{
  "n_layer": 9,
  "router_score": "sigmoid",
  "normalize_top_k": true,
  "routed_scale": 1.5,
  "vocab_size": 12027,
  "tie_embeddings": "early",
  "optimizer": "adamw",
  "lr": 0.0037,
  "beta1": 0.9,
  "batch_tokens": 65536,
  "train_tokens": 481900000,
  "dataset": "wikipedia_en"
}
Below are experts of layer 2 (counted from 0) of a mixture-of-experts language model. Rows are named router (the router's row for the expert), down (a neuron's output weights, with its number) and show model dimensions 64-127. Each number is 500 + 50 x the weight over its row's rms, rounded and kept within 0 to 999. Numbers have three digits each.
Before each expert's rows: a language model's description of what the expert responds to. This comes from a sample of Wikipedia text that the model never trained on.

# expert 45
Description: Word-final pieces after a stem, above all past-tense -ed, plus ord, ong, ern, own, as in appeal|ed, rec|ord, crown|ed.
router:495497526504431490592587465546501559468450412490531375393595466534519507500504484518554525580460470477483435606536419564435510452576520506584458535426572491446539466500434518533517555492590507
down0:514570438517541543431603532531434509516462418478462567402585540529424557512481507556593527462408393486520494535521535546538515454524527482554484450490533494474531387563513445518499533499587583
down1:449553487547531470515520432428493362509526522453459497511429501475607462600530517510424461502521520499459533394549452473630440517500566470462475511535478501485463520447574406513541426534434608
down2:584419446447443463444437493486470429453534531413558481565401538570552512476533449470443425499548520488492572462427433552491471515409495502504554499435579494405479547476532472561518589587544572
down3:399520469465443528433485502530453486502549495515376543596565464481503464594524478452521546557507565493494531532576483525510552555549515526511473518490547501540477500453461422507536442478548390
down4:521497555530518513481543429520518417502414464463384472433527545492490483443526549497458514491509486550530436508534498502538476529374439465507531378541451545492510453544496432608457437441532508
down5:472405484460514537481529492598494474569443559449508534414339532480491479463557505517551495535539522462507467516400519513424414559423480472498552530506571481555414509554577520477476495524520475
down6:504594612439451469438542586525530542449531496556513529356446479414542461489466533492485555482457508586460440439436475550526520583520577504417431549500465532492534466523511469532497395541444444
down7:532536486543434425452434510600473594381526531442472505567467463437522508673487436446449538595508487462503540462504590489421501456530487523559544496583529439508506484499565498519419528521472498
down8:491566510448445449519487456621382458594553503457477529575469506662469504499554435591547455485542548427486463602498585426425529509536465483519530389489439540574484493465535556560470488514529476
down9:466507440478482484538505424527478437469452534533529545513538444497507513430578558552494573450518547450588549420397423573564497448506379526482490558423381440515523489529563494515472452471523521
down10:486467498507528614488462536509531468527488479574463517413394517466500541421517450543489450455482432490506453487453498519475544573483517492480499528583520469426548480455549447480532486437475468
down11:510603459572506454523488476437511570552498512484637462463470527428394395539535482483438456464604466530437418473439532522452561555506587525517464465580517441447557415563486518470571511507529470
down12:535554552535524484469489517581509498589510489424528480484504460474443401426496398504449470475500634510463534490578514557488434548524499562469492497534480567465488498529477468449515500489557610
down13:483524487422467439495486445478549562527465465464436479434536477565472568431546594479480521388520497487470468598549508516475513559485437525459459424528570452560578565530542438437481549444481484
down14:524631572519502566575479499384539473402548487466558486350504437566573517548474542532456527571514442472576545482482476405536532434444536485487452545497456445532545564547444532564476498441511487
down15:475501592576506485516552478578550551556442571439572568511474530428396468464455471509558482512569415485519526418425525503423486457413519523477598548544593550486502568493529434402519545495554467
down16:466399577467561474442608427531438557506483535506486500590441546521466384403530481558525451456471454589473494526519543556482471439499472396555566494506531517470541423502541508522493552604463614
down17:428439538432491531391430529487600454454439396475483564435506602447464539499565553484488453458484518495528483510493548475497487428517547473459492545515579486480492429572432448580534554473448505
down18:478506507415480388546489513409496586564487433512490526483411572516515547398442519471509505511452457497573430493553470557459415475549529451523446527423460487572499477451599547597471533530482559
down19:424507516458457437456506538506581489463479516537499569463484520384544522536409553512406442608419567465453572453568457510536554531479418487447541545555477539545432468416418459519473406480439446
down20:521524503540554489520531504509424501520429480366462521503477482463481533516502549597475504451522533518495474491475504561551537554490454579497443542510445439538564526528546516564449580447460562
down21:468497462518542429565463479529558463525510513521405579549490452445471477558435394482448488550523518458463588414566481476519544587477476523480459563579533591582435523485542491512471461485560515
down22:438516547528494562496476461479509401472511539442475433381423533446538534571441467621475489477500512575572515559504471511426570524428476526477474494451535601435501569437545533455568345458512548
down23:559451432524489580480428433446534535529464469479409563598504487485469522490559473484487575443451535414480515506498436474482438543494488474415519569555543524559485528482583482409446578549519485
down24:420526440512550436569457481474598444566521428435503549582502411490442488439465461401526414366582529420462541500489486527461466540495513479533498422517540539511464453552463476481552521426510466
down25:529505484398474462526510486545421461462409634510499446468477480585453556495476429575568527536393499488554493568518472515541421509504559535466594576527478471497466566475514520528449520566474518
down26:566484563532421457518515384546576478497616539467479596493467545469533538593492447463553445515613525525507504519477485457498470620511456489536510421472546595561468407571580478415520508418454446
down27:530421483459456571579527501690396439525543553483517577551503483504492539418386535547509437474448528523490480487485477444455524531476398477498589540463425466502499587514521510471432521479571649
down28:568463528417570424441476482483535524578450462553556448523505442533498567464438550464478509526492431464491470587546560527528468450445502442445527425532488513527531478645464483465463548544512455
down29:456515430540571428558384536461546443572544531532480434507570424451525472435548617512448496456588624521463466384476569468539456551488497527499485523557489566533425507480515456491488464542471428
down30:553468457487428510494492505627477452506621499417449498399430559545522545576509533548490559541419434474552531492498515404492546445466479472448578477547466466465510537426515548545530594563437464
down31:467478415537549498477553484518488465523460530548457539477573509515549527631559471542493488521461435476471496521546560535403504573490473484423497544552425408549433505512555479421449565507469477
down32:585475440526515482503391455489528521428430519384515474479531474463390481451348506437478479505522437409496478450479492526511478529486463515499493481558465514498553452518500615434523555521530538
down33:503481442547483374476461467507528503464548461483530481501546505491439532546439491468439496577547471521495500523521656567506535543582559447529559462566440463501599491562469501500570411520451486
down34:508485532523386606515507530525435462506449511575437451531471604432484576471464571529535641455508562415421531459436416524447456507469447533472424586454424489505518558582531504513592641536540477
down35:490495465555415619528615485452575501563434558526462494473457515485467502447490524487587484510538638560610558558558547507510449555560456531533507487435424487448411587508421452533521425533445470
down36:552445534480520526565506418589542469503538583496461453480432541495444427482538562594462459476447490499512487503541470510526622470548546418484557447463496563414493443502493501464558420518490468
down37:447431461490544472428441481477502601497474462483556627509384388512513475494458565446548471478488574519499479487477589539498568471532606491505564375536492502510476528482467494504426581430486493
down38:537564498475504552459431489433506465518532449508419526445469538558562479485543536474510500523539527455533521481527632407585439483508479494568389455452547486494634469590414487561494529517496485
down39:584524484477582517461549519457442528496440455542539499484551479502501512459457563435506527418438509543522444462512470516552483453514503457524582475539518456532401427477472487432494392396436520
down40:558508429510543543484488441480495552473550541468485516511492459485437612493446620433488447518469464452505499535510491524513513536511514435492586604448488466538545463566567431501490420463509484
down41:469521523438517404495537448492428479468495532488520462458446444522465454513589571475559583514545528433574461487462630446459541571527503508518635543516465482416523511508592574524462461545442513
down42:568493419528479431542424518483502448496473441483524536503454447473455558548353530451419499606493552519441462477546434490495541466524497567488477539508501519493503503581494473562456503488451481
down43:562441418585595534482498572631464471528498463475543454524494519424496504459484420524461528534485549498416496496464576495485501582488415459576471461509492615479482469495530396420479553376540541
down44:503449461458482500470434455518495535448551514456513545538483476558469470503588511429490486554447535435477627448372516512512519485432571511436499501564446497537467605488509487477534569468552431
down45:499581473567495538431522499457543458429519433518499542556471553438488468528455546474504519496484409551578489534552470525564434457521522421540531515429462494567424444551464515515618471496555533
down46:528488567505581540506489430471460504547497532456538481574446490527481559580503447447514499485517594433461484498458540440391505381452529519501467485513538544530446479535519419520510530459496564
down47:550494466503441527486496460477529494444610538508520489536509451510496517502507514559437460497529512550413575461506536541432465484505475439472449534553473499557373505466552508500514456563571460
down48:508610533478479483558598431537446695453453554482461521537528490484530486524529527507339494424497448494523508534543500530461494451495468510500407441520526512552580485494573491510487553582473557

# expert 6
Description: Second words or inner word pieces of place and organization names, like Park, River, Act, Hill, often in tables and lists.
router:453561524477431566536467433519466524459520489474457417425590485424439541552531551472563451563509535464503405568446454575412516491457542569536465520494549459463558489467442480544550582456544439
down0:546439520520432458524516573593412541492486506487575492573534488551436512520543450428446530493459656518477642448477560563529505429500430507491483480499386539536399539434513459519503429530388509
down1:506432492516446554499520464461429470552454596487478491522574532462505535565475381483483562468463564423505576546467494548449573415473460488525453571472518505615524495449472485552390473452499496
down2:461442430505496504512532561512537523457512476532482543431521419432415520547505515509534531335550567503544374531439473510530482590400507565425497527586505536532574529405438575492492466497415515
down3:471520511526522502488550472518523537474552572553436495501488498510474502561403520431507447481514408526588497581545584442508440541521471546428492400514553466389596458489536513562541461494484479
down4:507448431478420441470557595488493569480440466611558545594465552439581491463450492424525539477478528530499483448474491444451513518502442472544461420509517519431525479496420516529493457561496488
down5:522546453427550550540404516518464390518509465508539531598562475480563526515555497529430490448492511563541429503552577532415570439476539538429481584505505529457425467491488479555388515490506526
down6:561509467482528508475486456397531565408427469550399502539513552583485430371449521417441525489454492481525543487635451492481466540527472541484563507538480451523544460495447562443488496593546562
down7:468559490537414449497590536471470517509514464503563509593446477415527475593529431466528479525478583431514531508588426472524456465456428470445439435468480535502527497542542523611527403497527547
down8:489536499471431455378490566452436515549512533447470460532572506548480562467506622525516532559572588494424514561488429514390598522523564514454500437434596510528519432493623488507569543468511514
down9:494501380467445485524520500455520524529506469463473486523533503529469542463489552564539589416436599401492472464397571423507474493501628462512421559564387462475453504547411496434464489566608494
down10:433493501543558477626503534566459453506475473500423477638520484522481429550499525445524477508536443594460477509604546544441562477495527473542506529558471547580573496503507455482549394583418517
down11:466430525473386458460468551465463450499457483493496442510588481504486494561588569483575431501509511498521507481453421483489549506403499483511427544483545547493503528531423501507523386480446477
down12:548499532454491639594607458511545527499510433464542441400443496426408511516482496514461503551528490524440470450485457560558482582479477462530593623480552386517510502527530544566471467470439486
down13:515495463510469438559487523559465562492554575478478466500520468424593465473607341484470517413536546531453445492480445456553468484494544475515565548492526504593474497492590487453555460542555403
down14:445541558564495504420505538462429505575564561487642540554512460535517505570578608445492465400562527470465491455403503484505512492529580462559423570500463492486515560553456428480526498484292490
down15:458423431474495458546440523465522519491442491604422524446465452489533415492544535353491555491495431447478457414566482555532539526612490477499569517570522422510466500550476538589488502509544429
down16:496445399518517456491490448513467542578541492532453509445542511549560496567494478498483521556442412434392506478489443469536507558569512466552493530538477598484485542456591554451483521481564411
down17:517444516469477512581490552516516497523477488599519579499433484504488408524533546475531442507553549557526419407538503489519429543519500465569453542504458426507443514366486577496456507573515581
down18:459539474530494454608409472527541472498514554549494536565478419477431533485472509491468468514440531505504539586483480419543527597480532503551563633491440482534526540420497531388488480601573509
down19:566492500468464577453441488450474563613501446526456561463455506484517502406507516407508472524464489503386416462507475578472525529601524538489482449511512468335518419456529515583540462609417410
down20:482571464518547499466489430493546552592552482398561482484531456534546540599502422472484557500553559503454502516557516524477626522444560449440453485608502476535477484557516511489426510541517477
down21:497542509531408507502505537528465452541513466512409566504535456431490563571571460455530509560525598562464499511529503444463566417470436517467540528490580525555431607439471490497456469513548569
down22:531556512479404572417530473401548427493529527535581462486530458564569526488518426496516481427484454492490457535472455536515519556522522540510458477490521513505545442477418455595558502462463408
down23:466518408488427488510524497487514563644470452423449471487490539431529512529475509458425407477516519474546560481430457547427477440482448528562522443498543516463508553470520499500444521465456438
down24:534449456544608491419374558522496496486559554530500501535502551539507493496476469456439595520407434502455566506549515467510539444522528483473499545518473579447569450459466442369527439586457532
down25:444431541456611379446475498534597531482502435480567481448540484539462476540471476454487527480510380512535465465495471477529540596454465556507630517479476512565476522530484558514519477473588512
down26:407442574538535531561529492570476601551451490477530475482458564441463484500467466540526510501501469515416526401540515614553500495515550440439527467531435490599553465472580497513557531573513453
down27:495538519493557493447469462515463402567624499431521555469474550552466453530499476526441529448467433492531525474497499421453562443562507406590465464573465466477508526511392495453508540503538473
down28:511496599588480584464442508521470542483512483506462503450592531450503552575428464451516483492504498533491465494572517568595489489454451519483458517576466584570450503379495558458502493395516537
down29:515611480497528534501482496506453432497494514509549487373562528512473539588499465557607441444468559502465505437489456508574534506403512469544471454534517478488580485489512525394608549449544490
down30:450520497445541488506449476445415455504526571508615441542392497496496485504650521465520545478523573495482501497445537421498512512442581508543511489449470478561504567531557489462575479553446479
down31:489528433499536578533462475486551474472542440440473519500557553567506580446539445447544500467525542436593495447542536465491474397441517484536539504542521549534438535450521469391527485529500465
down32:603539471463568543551343475516534557493577506526509477437386557485468457532491470537491453522536582533480502450493549458587446540493499507470425525518429532489543439509489553438462529630508423
down33:494473511479513522473485524477516532495525492544532564406498568487465548510395526456507479426623404438487424551458476511421557599481523515481526450497454466476440469522532542566603541446489415
down34:524495556576504448491450473559495519436496491476531600492498425528560465568477450442522504518525467632580486465468521427522511472564537467555426375521550493556569491530451541461478501505521440
down35:504479562618468567431497461418489563436533485505543539577566481466447455511397436478567534429438521402540482560493434523443497457445466564486473444549509453580476496462460528500561535507530394
down36:567461410484509489503560404467530498496591510470465477496498445554541454514526573408503389530500536533457553504411465463408555484525538467431537582490450515565403496498539525438472509545444452
down37:516409424437445513400559520493451583574456512505536471598469495571471492484464412513554516553384594561463509490520508510537527465572508470501491461539480464463486481456431452518406519470542492
down38:439505529390524550594507508604532466489562520544410537459584474557483543466468437559500561425487533529454470563503575484474443550518504441497545534418469417594443569496498557446426457430382499
down39:563624434460533443466458479467543494509507522441531418458520490504508448578525499460428468498595553504457532551535544511456562448427493572550512559513459459508423549460651506388538526488550523
down40:489497496386522538493482528478409576474441406478523549551485450512460463426506544496497517522567456492513551510545437480444518529611432420523589565515525428514537479543488481533498431434528605
down41:530533471442407350605537529528548555492543506483556455449502451520481498577552431505426608509588508526514487464498437399608458471465541540521477496545443450496480493537552401488530493541454487
down42:552502512471518582570430534473456504436484522604519483506431534418450460452486494559530480511502422493475491512579458471509427413461536464418519514505526480480514493495506553402450547574558542
down43:483474458605435499431493433588500659522542504430532515540526499503556450529544562476440560579487513476586505409405591436519544448498478523505534510511464432479552503483619452526479490559483443
down44:493530586476481539480494489438412373431519565527555534504546514476457571472566539469451454479509514555583563492523502567546418548478553522524498527434494511557441461469454617487547361418520473
down45:487548435480465491424491434539557453573591524436494438447441509530521482470468500450531429577516421475392526513458507492516548567497636549507521429550455506557443528417579524591537525510473574
down46:558515518555529538559430542468577419531607502429483527443437479508428543468519551495490560551470608538486465545473422521519543525494448521498518496440410568555419569444533586393454454541524515
down47:449528524596431506422499522519510593479524537592474504511519464547443526557575485394511519403433464535627433478429559427495505469455494474499481428458532534428491493397522482497488434485495486
down48:424507427416424533630486547475450538493445508572416478482475503343556489512498522453384464487545548532427459463546438530539464574535462461460465561588527544495493550601551539499460547598625478

# expert 35
Description: The word ending ate or ates (Senate, elaborate) and relational words like between, both, those, among, within.
router:439505501542413521566490494498546535558532509525418434436568554406473523538563570500533529626511448506497473527547391513430425442532466551509569526487551552459559549498432476532482492514466468
down0:572523574648465553563486395449568391566522478562521458576525508480555549561576387524531508540496551515512546466465480554540521580423455426474423487561481533569504546479585513536496474404534445
down1:420484475626563417565459497516555572510471471530597525437527393494492464545463475493518525540538380432590434516470483497410509498460478482499506598481465548476515564521436527441497561522552584
down2:538341543588463445489500563580473602522438499545471563504478537452484477373496546482537595505400507520520445514536474427497461565514468426440550506506485537537489462438511479487499466563452561
down3:484511484540533439440484548531498546562458453555402576451445488478393477483468470487474446598588543536441450631580419531587378529526467416528532414402552554453481498452538460528496448477539510
down4:511575446499552525475540609545528475519524527511479482618461501448530494437548515474376469496453463539479574404476458497498436551475544447516504381488369498565549431593571498484505510491565534
down5:493466515499515527509539456581471496568515465486536631437330455462525562429502472518522511447512455469440459551532488548504536532504479535555553510585553438507479471495559535436512559423514542
down6:527528498425523400438497474535539567565552539447449593466424506581469547454628528372539464565492510523493578553549440565507550487534473560520639537465555493520574497425499481461480525443518501
down7:475603466378400431496480537456627508484564484498554536501528532526496520516529509468501486520484453549441492565451454610408588487461470458507509474473430583548554591462507407506562492493435514
down8:505387550628514479459516585513511445572459407435572469467470457489453522400466569542451520539463407501455516598562488499588484606535472553439555502490441512504489428534499529462522474492475442
down9:510553446428521431532522497512458589495479451416446481537428471465497541515491495474537391512662533483464510533495559502521533598598420563516556573510522526533524541408449493517588526479423529
down10:462481474562416462422451452586486493469490528525512434573557608526584473509433522494486555482558513463487491549502445537421474444536464446437491440574537455434489416591467437468413510521443587
down11:461582488467522491476470512546526532564535556501479483505497527495505378522605353522543439382524521563411511536475541481492458461536372479566524456444490511420519614475549476515488468506431405
down12:628520537459505493483519526532479446569462446574551415537494494590531520571529510475483425508590485504416545413442471565581511550499449482520519477510506517564466506499484443560440439480495517
down13:492490576611529485547524442491521483587526424556513461455490415503554567522499479467541537496555612511541527537461511539461593554402446469536423506467495493592409526512536510465511562429487501
down14:500499443560461530495575553523502476493496503460491516460492483604496429522394492429507479535543428422495412445609500487469545489559552482494532471448486407469493445634393554556525521473501526
down15:575537532491437591561484570435435527479495509463431430448461433509520450386524581505507550505475537466507524499489459453520562516567464420483530478499477452473452566512445360610550452485386527
down16:453510534540511490459481448583488559408479553507482565474478539452490494529537502586451562516436490548519628548437514628551526654559467535432514541440445434511496438480539473433502478577434543
down17:439570404522487510581481610525520479528452481565472487475541412526490564444470569408597418532457467554485462456531563495572464531512520567507481560494511496536519509536488545463489497617555425
down18:436495492473572549427489519503498497532430483480489398444434495529442483527552509447607486471514426487443569495467476579509607557516546490481499594490516473471515545466484519572476424467480472
down19:471482404516468536516522474578458521408475524521515592438537495437530529465518485455495542494477555466553550500456540531523455574529441474531440509449487497502522532484403571539541490531515543
down20:550556439510541471449433539572490544459487489566565429518499527486508551466547457464545493509454448454511415472513487506456511520512476547502488491473519440533498566489571530430497511521516563
down21:523583544510445489476368541502549565466549565470550543497538401537534566466499493532592508478537375455473558490477556504432514385512556561521567478567381482526492498512521559452447486430496583
down22:530505493561478361474471483473465478520485545481533445427518569506536501440473424553495614508422562565483493528465537472509465515469534429430463627581499338528538391556505465529398459492420505
down23:536428431481546505422531373469525536493587464586408436517499473566566434535429553550425497519449519517500478429479462479466505584539446496498441456556540448607433500539545479490509473514563482
down24:429497543545551434536563497436533556566536600581440433446480466549486497452518538531530491438556474526471482432473431598453428550538515431435477434589536499540512474478618498501563455554484506
down25:526525436452522490546502463484472550449600519414549498410555485483534446494574484518434491449514470483549606545554532478521516563480523401492437538590526510498494482569541531457491435346473523
down26:493458567592495575471461570463540540558571572592479559537488468475585487479616536553497555484502528438552486415482536531540525481563545389378465458535430542538562447466558533411415518430593435
down27:442428501509486526458506453478478527508524490526551424408484470552470502487511488499590521448398529473521519503505503558429511462547556577472525468518532522462488501475542449578536407579472543
down28:458445476535490490537508505473585524564557456468502463500470490483530484536474417596461416517473563497404417454457552495375414527430528507526459481563426457582427423597601390438509537540535447
down29:535482404497582567505536493545455528505515564479536555510480434457439477450581509568522518487515605487536410538501491417489440522586397430436465632480469556561511540541559496565569492538551521
down30:468477499490528420497459461587477424493521515551493453485566572534553513454402472466497593489464477505437411534422434564550486494524552464501429540542550467535466375501502473557421541502513458
down31:518530557409535516456554489579458476416425575469533501474512526537499554616461422525502409403468532534382544451508547493569532563509469560525512521505552520461461450421465457420559384511476491
down32:503425560476487485511468494419526434514520493457537552442480525588513581476571534414514486467573448548493563508543461470491414445509467489490553457426511558534470580545477455461479568453478564
down33:448467452527467500422507470554514522584521535545428463532541480460398580558551594545506552436542562487454496470509587510491502554503580462479547486586571554598471518406476488452468416504499464
down34:528526491539417519480487388469533487473463478465556488461610591502550469489433562401514602505447477511506442476421483506418443540585496401444494522499463530535449531489462503553507471635487583
down35:525517482514433530397522597434496499462492440516490480441578473495428569537465532526578532531478464481501575488531444604520503338504516533516478521460468453560507517516502540491557485533491592
down36:477547420523542483417517466576483576530417562501401484525460582463436495493536418458490412563614456571493383541464445564455387506518479426444484452493478503438556461531550493461557452512539449
down37:512474542453481465485505574526532492447459494482551488443579501549434481582522467539641512437503397520485457467541474632476525485496492596478532560546555408512567596419431483491498491523442511
down38:519514517412336450520418485543560403420545406509525477516539562530505606596554521542499543544428452537463510552447456581467528442501494438495520506504428500565532575492431393543534455552521473
down39:489512472545439485499516493508462511516513509610448508544583534367488550557586424528572432420447577498597543537482565469494500507402506465513565474361450477518528541480602488433462439501463513
down40:506500509448510460539438509464540555549480549412497525563448485467508604438624553462497538533506462542589480516512500442486458455604515414548546472467484508489532460526470553529477441553572494
down41:500482511413546558487519479502516519419422465469476461469501506586535415454495490451466537456503475492462562450562585585451420506505521459511487501519420396438514501417459517503578434460555611
down42:519551471557460525550513522576543515529540580462557498538594449518554448426377490401532443434430568439436555398429521456599489556534451442514486480529524544485523433448568481437626561508374461
down43:551457512459566547456538435517442517518484405551491529502373544549484454520372580521479500516450467410471511489444518470507431473463510409484511567513449569595451532502517548519472452531558504
down44:422478557524446416521472501524384388502446456520519553527517581484518501429460533460329475462385607554492447526486475537491442454445481428497471480519556442525456486562559547484454512527514547
down45:483448389487568465618526468507487445492505579582488528486554466526540511531559428376495528458396562547476517518574534542497407524506489455540497477513525472427508551440613462493483508484547451
down46:465466506534456394548536449567487456531630504488457509398515557468507472493505406514530592573496503464484456476461471563431480505597568439449457571553533448549503535573398441556485462508482529
down47:453624469472569390502474452459537479550501564512434467468523502468528465519629444540486461434581504600451453617485537492531461499537417503469547435521496557484535587472545473566487446537519427
down48:558585500437439477469518436545561438551596508565526530525561535520521503468554485465549602528486426514491484476412529553513416501516539418373514529512451544616518457492455416434561424516489509

# expert 62
Description: Accented or foreign letters and short pieces inside non-English names and words, such as ä, ö, é, ý and k in Orkla.
router:472458520484464519561450477541469505485485506514532442473591502495529520511591540501449544638439470479517487484433491499465506464473529518561472602500512487480526467500460496518448557474513485
down0:493328549499606471529598487494526507551472450493479536462466558419424433522451518499518460491512397494435544517529428553591523547524464608492567554520455586559457504625463562468552546533431436
down1:516515462526449460444552498534414496507414530479485553442512515439545511426534605514533570540454597496511559463361648482446473509559566475542514602476553559478477453473495510431519419528499452
down2:492560506471540492492481540448451514500505488485533549610483513556662445521532484485498575358509471553501559545465480527499575464527440455471535426584508455469563524494517500468510486478508580
down3:577606415494464538506519449473465441469530450454407443519457493589515581516554599573519530497413519494541560470471546490643519529422449585434515523418488517445443499487516563540444487523488422
down4:522518459467466450509562479500549576606493548507531574521417451431500534539480492413506449528549467572527484426536491489518467387505392456602539461546505523455494553514442484538539525426657482
down5:527547521448531529509507492504454520453544512476437520478433452464494502465401384508533496470586417563567552409433521534518498437504544507541483496611572503477455416534458582486466504534484611
down6:406499513521481509438521526416457458547534568532560512537473596491586552433576438521511545510466434492468624471458561446443536470486533465530461471485517564441578435557520547450501541516559520
down7:511405439470572497479540538483532489518454358415502498591483468453522488564565457429463519516553476572530445499531520449447479584483539523518498489357521478443586472445376512441494477455486496
down8:476479506497519497556464519587483551580533471477577542513474487413453492511441445502543518530523495493454582457431519513438545526463477494421507513531573548600469496557645551487458534458538463
down9:493605471443554519549487572484553415604570539489489544531603452526480491495482473521504431479509511526458540453506494503455455335508472464489405517439554457484419444538445508500392494438544476
down10:526508491481457525557451487487456429538505493569475490522576478604478495518545494520595538430475511534536416480508493441548508463525610528517497401558508495488485458557503522491511523557564440
down11:491472515530544481503565496504459461422477567502372465561544501520574538473484604478514482484432506528587498470605553494528440534500447462462540463501430442477537505509570415515539477425460537
down12:424528438515500445471514565459408492563461489528511550623588540534541532566562481541505512477427503521534493412457596464431476380458440450539431507513493428452510541532498502476486480523480542
down13:479509477495524499574487466500392650538451534494559567424527513499488430602502461501535533516448473446476496476462533467462563465422486511438397584499436513514538576550529598495458466431546407
down14:503509522535433441439460471507491551480477496436537572543537478526541543417456587440491449523564499485469562593531539530461503630515394515436513532495479411513541474388486536493706469424495526
down15:509423518507510518513554423435555535474531535560531560574544511408536557506505428484537425466562431553516467505450464570481561576546413491460519527450439567579508603448509495455482564445517566
down16:487547477607453487552569475540440551497441525486511572524449553474451538432402507494611533432581429565548444467495446528527439515576476466524524482436541532525470486553493510531623421458556599
down17:430585486443612449493465525580471533513471471509517570452499478477458537498512343470530481502498447486493550463406511538496572548457511523532379445478507444509478504468469502476552531479509440
down18:550535403571445487492579502400503475463547662466473507561611415511457530482582522448464475477498513486522490484512500452476464458558561413450519490596416520483483481478580436483519437570479563
down19:498581513530479500542522497474516411563507549425506539466500442539515520441425508532527454447549471509479456538432514552457528570520589545410404530478486490463491467482586518457499519519503512
down20:511485461540435507553494484567517454404480442499503431524507493508444505397581480470434575545502497377508437536553452406480480473467483568498516506480386551486548620495508526475480551500575472
down21:525541441486383488459541499531499537487474442500403463520483504547435563493416574569535478514415534410472490553497596443506533514479486632464491503547506460489482506547465463526456473557563483
down22:540551444427562540446458445453452453480445550516544475505590611508500565569592418511406584522479465486528436544562553457555448533479539484482552493489533431565566499457508502483507423490514554
down23:508614590459496542427499498427437503524503554477519510581498407537436474527496516500484542400452520520574517535644462476488452405555498486475482398519506535525465525547590457445493504535422482
down24:534492496489499481557596587584501512546414443503468479589488462525523459461431492411557463501601517496474477510566526506561464478553501476488538410577486509443491469497411566459553374484495445
down25:485491452486567553410390531474495477405447428628516559506450566426513450555512467424421506491500440513530458562472531502490562543474567579436479451515471553471573529545482516505492567519599486
down26:505584509568448505527544436544437519474521418524479492534438455441557498434576490545528520494522410583541538460503492462595471558510503477467528447505524563623507483531439488506482425508466529
down27:363556512508513504395494512515428503423511449476672468489543536580462559532611426659507472481456414478464537436526493544538531486488479487453410531553464486497491555475551533490423512452530458
down28:543491490487401519429416572542586446535526455466489544483562567587486555620570503564520527495480507528429545502456548527452491447447538525507417500470435434482547470539424431479545534440522470
down29:529454383518522372474534527541571590417498487593458542483476500467452497424479522467513540486563461406460463484522489436519432492516432508432487479591455469392474485599464465538486474547469510
down30:515566496485401493492537495473519565509469594459464459514574532613393494440522533453493531531424560532480493464463522498467475478501575538482469510564454519431539517462553592453451441607470484
down31:469483550480546482427612499554490389458489500529491530531533435557449514485394547513543562505533555543430444577489493487510463480550519526393600484445528536501504521525522462534564461397557602
down32:528572473559537553456596478488526517499520431512450504460499499483550506417495483486449505461592554573439602511547489475393458396533469413561447533537621528551531439533446518405537474486577414
down33:502496583494486462442457539496513457524552524520550499470444431518525497617522409487545629508442495521493481410539468459484542529445472484473458570587449510482488473513484518568435571477514541
down34:514554517457520451560518450564459469585458549523460441532524536503403507456571525462439441510586516433445438537548512604505503511491509495389529482458488423547588541517572439494568497472454536
down35:508431417469464481467501434567345472522504520501490498527487549465491540475523462505505546520523566439446529489579418318559533431531496587472521492517531524456423483615459504458470576489538496
down36:483504439555497571586493511483505455480556420513446506494477576538496595490498527528526413583487528511466465456497541459422593602489493509477453440503533455505415477448534487494491509462514469
down37:542464477516500565418536511530505501546509480504459524556435498525561531486496519441553454533465544553505557476429473472484604468446369501497549614485493451459407482450536556430535508446565523
down38:486543531559568504512472479570497468532573465544528554502443432467498499572470520586530446466389508563513602540455396494524519453494419415451436567511454448426488549486470422533481599422478540
down39:453508567488541433483427528580433528552463464563581559447471483466531534510531490545445516473480455455456572493427534528493424492456519525554494559553502593533508455394433509481455481516447553
down40:547445478478478554501435533494490398469457482427490413415590479600533552452553521511510600559509578482483535466525482552587579467507485504513431543573446451452472467502475534476430535534556459
down41:538456501514417514498562473573455520579516527490523509539462547540509467455501506536540491563449591423526426470561508523516600457485457567419528469551412477482394613421498592495455488516547433
down42:432541482482484564479521477545484496533401424462518453608502559511526544460437452429542436461585377453524519463476483587585460528474466497493458441593492516615528480466436557511428392473503505
down43:572558469527489440496507542610461472490492478493457465541373478526434503462443549519492587432551500588421549439548517464596458467459538466453408463500452518485597441473581517476519442523507498
down44:470601486531526470539447441526449515538442469414502550463523421526581485607487497449557598483508413500544564586546479562519562444492512440556541419456539542471546525427560514542539604435383537
down45:465536517534434478597439459553600576458455569573525567492521523535503470508484462484494510502537433480534432570539448531499466452630565504478472505519481499456441453562512434529505493444530511
down46:513508552548410439399597511580417540533432522488425486535461564475551496532532476449629506546450582445560501461564410484534447538501448467498513484473485442525536521618478512483505455543451504
down47:620410502403531436501483528467573439523517438576614478500459571523507458482572518523494435485445482523523453480540442409456600515421526578535529446538468525589430476468527495474475535488490517
down48:474510559489483483517523554518554495383537469411447503589484471424478583540460599455469493394546462454546450535531467506524513533550522473527651469526522509449492351472549486497481478471503544